Experts of a small language model: 8 picks a token, a sigmoid router.
Below are experts of layer 7 (counted from 0) of a mixture-of-experts language model. Rows are named router (the router's row for the expert), gate (a neuron's input weights, with its number), up (a neuron's input weights, with its number) and show model dimensions 0-159. Each number is 500 + 50 x the weight over its row's rms, rounded and kept within 0 to 999. Numbers have three digits each.
After each expert's rows: "mostly gets" lists some tokens that are sent to it at least half of the time. This comes from a sample of Wikipedia text that the model never trained on.

# expert 19
router:466472435540493460537489504471406525495545543516380457512485493592501519486469474541459423520482519470560594433496563457480556558545492491535437503543400515496537492463563405527490494488480531539432552459583493428540498531576545528413594528444495448355525564519488549475452405446418494648498454628511565476519546434499440533473540441438563451505505513515472521486509579452533492556528509479453562454556527573548556499618456506546493565410489449467457570447459542497463469495514493
gate3:457556548441512560495513513498543488513537506465492492498488627443512616470548471544412501510551518518620495426457597528517511557502511481442530420486495527606445500603496503433568525503448488537559482419499511479512510499488578476505580477421466516424477644548485466529550438428430487551535502452492536565518460488522449513512491444518517539535521608483364526453610474457558525444516545493422535566560489537426524485482562450422444467513456590470503527447480567416589554467463538
up3:459486507488457511576490542466485475492570579539549530453483516543513590428500510545515538533477429485548443504505515594480481572516458454490596397550492496559445539489462553470579528483416472593563426419506538404516558497566484527514600530455482453521507614450518479532477453569440485525482479468499561558528559481532441481436453545503406421515520614540470583498589451496536554525502591539457645447481573502467468518442424537458460447454505554519532513470408548511500599553485571
mostly gets: " which", " was", " is", " it", " has", " who"

# expert 20
router:444461486508349399460458502487468508525544551556481412516452524594494432462509508551455490474556524459490514336458504474524521588497499491533466468565542510455535454553560474501505497534613477516461590474600524553456504578460585588392518459480496415474493548507453517497509489556407483520520438497516592466504539581527566476471543436471575431444547502481469489434452456504475511486478483480470563485542501465511573422557522489615534634568456483481497507484501612481504551527491422
gate8:521520525593582475475498405584495498496538464446516526585489425487446551532519506386479537499457474594567549468519456407511567548472457537541455552496519512461479499458633546463475494521544549509507472428478538480516562498554428480483440531540409474519480491430511457473468510520531589516517503535428491410473525446384512444493610575511411534507481440507514479542458507447458451416629524428500562432498453590566501538503497559601529506482615532492485516459490423384504504537458566
up8:590518457528420533566436515405439515530531429562463449547480501490476524506506418491490457416462540510414581526463484525498453519531500455474444488483436491482519606508434446569596550526527464473516472529442483438509528584552483514528499553484518578607560512466407558524562442433479452517423504477455494457547506507444476558499620465537570427467510429540504578555529383472489489560516374505428524536460527550407547589520414534570490455461464490425556497437450526484444486415524535
mostly gets: " two", " American", " other", " three", " time", " some"

# expert 25
router:496526477513529469478504529533454561538532436499452407491530548501476471503461544498497474535584534485521551416494486502527432483517475497540519416512529586559483499488554438544539532553552390469465551466525448656436560552489581583437546477510448465429412520514448519534514465590432428555547486486465551562448492572435513492511530517474542461491487591427429573396496439613494480504498535526541552586545409442558582435525579439616531501528459451454511502494472465516553539532625488
gate10:489518389504529528459474541593484487474452451439446400576541530587462386484489582467497487478510476396469526420441597456604525555436483515514464444475536584468493487566450443522501432514471518567488513491665578530489503543540431454488491494534496500438452444553540415508435437499558479535507447443493570502498571527469483491567459634522509487496557535504494482517407528568474516535522457511443577566494506455504440407492451502447564495533639559484541505507487502423461479543466508
up10:527534525480474510534567532607510488461459541397444522461541506528467580479513477484545489432602467406534475427559586504476524465472517508439552530427422541521579553514477452493462549437451552551440482517539567510548511477507603442588493456527437565576417501472475517467580611524464489470481489487492526477525539463536460557465640450450539496516429550459393478593502553463534514525506479507422382430549433478568500540471554523533521550447516573477468485410430501536498499459620545
mostly gets: " 4", " New", " 11", " 8", " 6", " 10"

# expert 6
router:427527470506529501568546494504498498522567484523450533538435490440525493452520508615481509427453530449512545523488565503529471477517536420569407568428428511588412436552479488485538452539506510514496552522577498514367535525408523472515564411506500479416428507502454497404511457426459437548524475573521513428481411560509424616418470495441538560474530463544451526466567547415541515537503432427478513573415431554414503501566459446498560479430567497372533516442524531508517470463528470
gate1:564512563470489554585455551559527468502532465615527507496451472551502512444570422441531516432479507416511422550500497555468393554424514426397450471501428561521440495580473489482416572433431534507563587487493524530457451528502473448539622584499470520500587526571495502525543493428526441415486522458521539535517546501433423631461512608503526469557543534462471499433483452488517449489523539504425472459557503462576506573474532472548493457498485465494500569503596550495597501492488614
up1:516470447526485517504575525507532452503537535556424494466489535495487484410524467437652550420564557523531469524558553483450372558520385441527547470533466520540404504554491603428466539535503473565535523556456540531559435512520456483537506503423548454550507571485511516519424482519500452396481510407571496473519449557466515592413522536490570466521526590431582531501449520519428431543480476497552512474466485490443461513545503461538467415430571459584473487444391505526572589546571471
mostly gets: " the", " a", " in", " The", " an", " of"

# expert 10
router:454508507457454523557579512520480436520522557536516493504452486434521504505531547591595476380398504473515573521459550482476519552473507444522432458464468483566450483451521491419444559470505560570526654447562447501411518538515600478495534482505469497446501535630494528462501496452461473542530534511584532372512519487458449509422479428488496561429485553512444557472498590554489473440496446453450513485538403607568575528530497384549497550509511515445493587531527442538480563420554448
gate4:487514586452475516484567580574591473524492511541547479454474529579546543562501509436549545444542457425517427586453522549558445504519533499611559567510469456570515546582448520544538596592484545471579537555531594447498516460435545541503555465501470484456474519489526543570489441405514514560394426507490443478509521542566495545508447582509498455513516497501532413507488466505352470510513514481563531444479529644541478446438524493570564488527473493532499498527544434606396492572546529
up4:495491455536544487472525483555433545476532483459483538535355470470576485435578491524442376569435499455449587524442555506501540549462520526523450518507478498606553491491466537550509467425533500556502567586523468635555512488444456533537491533597465482429435510529488536534473422439559464587411552520506554578523528604481518455463436432535537491401510506486464476522486544472556467524477441446389559467448462520548402446494505509550448512557514499531460564441478519493489469519661532
mostly gets: " in", " on", " was", " for", " as", " to"

# expert 11
router:426512451494509504535489562583457495433490462534467479545503547435509459515466486542469497558516501444488502441483519494515492419423486432506502450424458531578449540582459429501485552572564518492390536516511436543515525518537609484437505553471448485437459479541415494568491466526608452506497495603533524448426546555459509503479531515355609501530500468501531505462590507553537355523434465448488445619545530517485555450520544473548546506425493484406496498485424553531550523425632576
gate7:517447447537455504446490499519491467535492436484451455512524523497416573471479482544504410528472502405440511527462428509564585460544504594551611512475437447489486477583427508449445524678597585518484533459541476485525535526482396482552588493503595490535593398452507444504468505457530509435519459524454433501448507556495518493542535509508544496511583478494472429534491501481473353547381501571560496557564473498438436495458556522445465536359504524516525466537453498530507471465534538
up7:488359484581511544426537528463500517469455484470419599481397417482483560585533487600601511558461545413511522529470430439431479503530534600623505541514552526491496481549391476570501508495519509455591568496516480584456549492429478496560567489517503463489514534492446440483455587477451504440504477578473488542453605556566405486520577496513510455474562536515457467567462494529436530493410458577480547426466584544483559453524454537495568545477453541531467531467486568467532540463523529
mostly gets: " He", " he", " they", " she", " there", " She"

# expert 1
router:518517472499534447601481484465499491442501474547503390536571528526505544454390521457534435605495559486505496504510466436472504437449397453538460394440505525578430575576570449449540512535474457544484499450433494518482561564498586510528537525516494440391481542451423430497539471465441461570517462562477556481439472440472508616462534530450534490534486448419533581526540493505476429603451501471603549559531527456422582519582451465503524425501474443450467463407499496456422585496529505
gate4:615524473564463569567579528529502536457466568438468511505435454461535496584594587420468447502532589483565528536440504450459450553530522504490470458457496457499436415475417586517497428587437475580465507538533507464579575514485481457479507521496514558427493474558396505476445487488492495449435433525506602457505538545538548541535517555518565602353513568485448529501501479470560560445492563486558494610526585432535543497480530527453459499499559461503533535576505542522421541420424486
up4:508495385520510493477428553499529467509495529592535420587487448516412485481450418537470597589527546551538519497449443515440498545438439438607475436533530519510505606545601482451465508437508558431483512437543499531536508446499441536518427449490526467573523511409523466484439539457553465510593544495497426534532499484598442543506481457491530394435498468478492536511489492530484427497521451495486490479569442488438571440505429455543517550505417513497469374398564476452504532575616405
mostly gets: " D", " P", " T", " M", " R", " K"

# expert 27
router:441498486492468505547469425467434492456614528515468522524428528441533536373440512532450467487450539417526614518457494461483511538495526423561319496531428485526502436497564518477458425502547520493484565484591467509419530472472482554431550452457498428460565506495468484470544422479429473559543512496611530525518452485508443489450477409468475544494539495468407526420536505459509492494510499399484508564490460487533610506562550413499531541522468478383514546482529641525458524555583465
gate8:507533535577547405493471447455541526532482466515447531509483520450543465536446472537618540555495502503426486471367475467493479434398475449515428547435592540469372528550499611502530525483481488555475491500467476494456451469546412496563595536534507482570622524442521549509429514560555487379563580466460476501568515499496368534497530550546502469535479448528571428466512413490553519499541465513524433621422485461504565535479429517530495505573476463593518511515512583446453495481520512
up8:520394486491494530472483569529514469569524524479455551431409517543516525494548483541557540471513496357492449594541418565501572496465501546515462435457512482517548523489417418545470581456487580476507535449521412504521459521478449432493540543518491491455572418503531533598422555550556548477485551575424462472548573511441453520518544544458497502632610525507553474386548454423500532463541600502384446462477560447558551479552509441488486515488509503461548570600470540501533447507488573
mostly gets: " on", " from", " in", "e,", "a,", "),"

# expert 24
router:447509406476542449553503462446532375446495485485534476505513570462551547539492478490462489557497574471483520426539548406473530474500465479542381426363602550566571467550475512470540525558520534527453462501484441544543624600519584563499503545563465417514552541489473499472533536498462386542501498502493556561441497445403494617435541552568559435470525564458539525528567493541554393481480554476510518490499471541494495505515469473488601523378529485515497463490575520480434521454573502
gate1:513599538487475511419437599516449519480526520420472539507510574491472533496460512521512409563553534494535547431513578462489503510582456562499502516461433431462541418511521525506509481397551525485527582519510470517611447467510445507370441546594498488455510496553536495403646506556570416539521521507516535536500502472404486564501473448425516465559547442551544504485482504546620480509543481579532407508489466484506500471487492502461495614503586599590422467495566553488542428547558470
up1:581470520467460470456514455466532430545554550531482512549520545469468446530424540489459545536472434499491618601521464514439450458434504432466465444535443487576436527498481416526582383531535537465567464467439439567408538546465486470508573421433515496481540428532428420557456430498443542542505506452571517535515456580546484471541495468507432524478463495467489557502530450484371428490558441474454592555458404518458479438495515471570462455502383415474461571481545465449535609510521503
mostly gets: " m", " d", " t", " f", " p", " g"

# expert 14
router:483474488517486462456540540522431521490573466461465467496466601523545465462460531481371448514503515433547475401438537487517528494500520539536436373487545535547483429535531465527582506518596410495452508429543489593425493603452547665530549533517496471516474544451458458497522454506377462492424462464542586539523445597457531460520542453386495445455534575396491487458492508441510527604498477533500512564540491466523469427497546515538535554559471473511506618485451521518538553572529509
gate0:382541487474562483461558524607417505518508526539502507464480586485473533483498533477444531513530533599434481469510514412456516489526472349474537522450591456484496530463525656521491641484493512488535487495495489487564489567523491514490523503476594469457616502535428571491475434544531545438513510408495599423419505520558471494593557491498403609491437460495542437369460494483489473533411523544452535534498552490527483514405504499456433535520490500516549469502422462534463490519497569
up0:526537410490482507533484480436524535484440576586523479507500386499444471512521457540538536610412474531548506438404455441427490541521545500544500483489546561482550467412506549443493545404476582485525518463411580403471535462429477576424550554494508523495476442479478496543530491524501556547612581487583497561550497521446490407491540479506469448461458484439516528499410445600399511486530575500415518524495568513499500568545466566513532512457438483572520533502431492462553366415443558
mostly gets: " two", " one", " three", " several", " former", " many"

# expert 22
router:491376492565459342485509442475502516507560526467422447573504526503555457458447472525433515497586566442536451418389491455481530538563483456522462564547537566459490450558556516489500464508658449532508545432508623549457435558485466589483534451402496438545454545509571440513496427557448447521487505446514483485521478524489560523553615408477484501499408496477428469487584505455489414497554455488467566468484533566526450486609527450578482484528497511505498509497491524459531470546545463
gate1:620641408552501451486539432519490508540491545514472509501477481465565518449452392446458505547479495542517448491405435445581520498454566528437516551477561496477450492570548461449584566384535479533559606453449565549432448470551513546521566488449586479492487467534430537460501468533619438500503500505431458447480430458483515498491505515534407540456588562467457447454516551447545461449489488445569586417559530425467513449428507477437434481447476537441500544494545441475512484563554503
up1:479490452524508601434542494472426503532484551503518485451533448367481530517478484498474509515443577491538545544495470402447464516540415461459457472357509494539547553476510403536477580549464497583432495446481456572495543501469486593493569490441486490470368493482479505534534487551486498436448573480504416578484529587504553560493483566521488561507456526487628568502548521507595522583540526513527488511506476603479566532466492525511458428534549467543563390527502388496640496521561499
mostly gets: "ia", "ina", ".5", "}", "ley", "ian"

# expert 15
router:459522495501542488475514475502516478452589551504545521593567494454606615505453458465426442495560571461562508450511554416415515428472441468536409441422555550505503444428512472510573477568426432512457470509539471594537585535477599557477495476462484459500504491484486426436478435498549478542479452555550562584519394508477489563420475464504533479388597482464510589502517520484483446526544507455503500534446463528435531486648512520561519486437514540500496491464624530421450558444540487
gate1:424540440489564534405426457462480544580454542581469528508474592599523622434555515470466469490612397443527549483494546541520533527616474547476464529493488513477541471467468470453408535468542479536505457502513437484493493504467545485502558447554431515454497558543472540386483539541476483396513517494596530560577427468449534482565512558508513536570564483598599477427485545524461538393499549445446546495570472529484511534500476530470452519434531577607536570532567477471453560473467546
up1:533586535525489476462487565438475544567514547510404504438545483452496406467506596472535497588517511451555560538452459583437627474483477589594452473527476493498494431512484419474485541573484504491510546465526422570505507513386423444505459593532506492563511509534450566420548424525484607445490534548497477487508476578445477431548612503438492575434517486514533515461537577463498470515461529423435457448441524494445453468554570531542494551396525605475497558556487555558433485505566469
mostly gets: " ", " P", " M", " D", " T", " m"

# expert 8
router:479500560580512479554545453476475498490568432455493531576491516466629421468395540542550448507386512545486614541356600531500592463513539421528464470483514543593538499554526478438495522552512512513537496480496539504476521570464521463483458563500460451507450544614547468455467427418440487441370534494534516484481504507459514553510576444472538570528445507471448462487527516424427449517456414512551543503507462611463506458563533480494518501403502546493412525445562530526505572529456416
gate4:566582518577446449499548505544480500533514539451537468498564436441509491427406490443471512478426482625464491523449540442446497398504481558507644507570578526553481491440466450466553477529619499586450488480474487422570512538569486450480429577571480497479545500614441440575489445505512561404453524502482479513474627480510456558503585506491510491517510494470504559556476413455514471585538451503507509541556461589569522442500459513541460468475460483579443476487458602491534550424514447
up4:497503516505490488424452390537545528525405550495470515499474434525460550472574482495611490517567493475525475472515556488494518510479490518472528447520455504514512514539478430493477449622483464562505397443495545545545455423469499549399563474504496465535396410525469606417521556459549652453538460496540496517560444530449557541444487474501527520448463512527573415555519560528489648543478422470370473497577529448495418528483532525463492539577445478425522521543460573516527431444517414
mostly gets: " de", "é", " for", "í", " De", " La"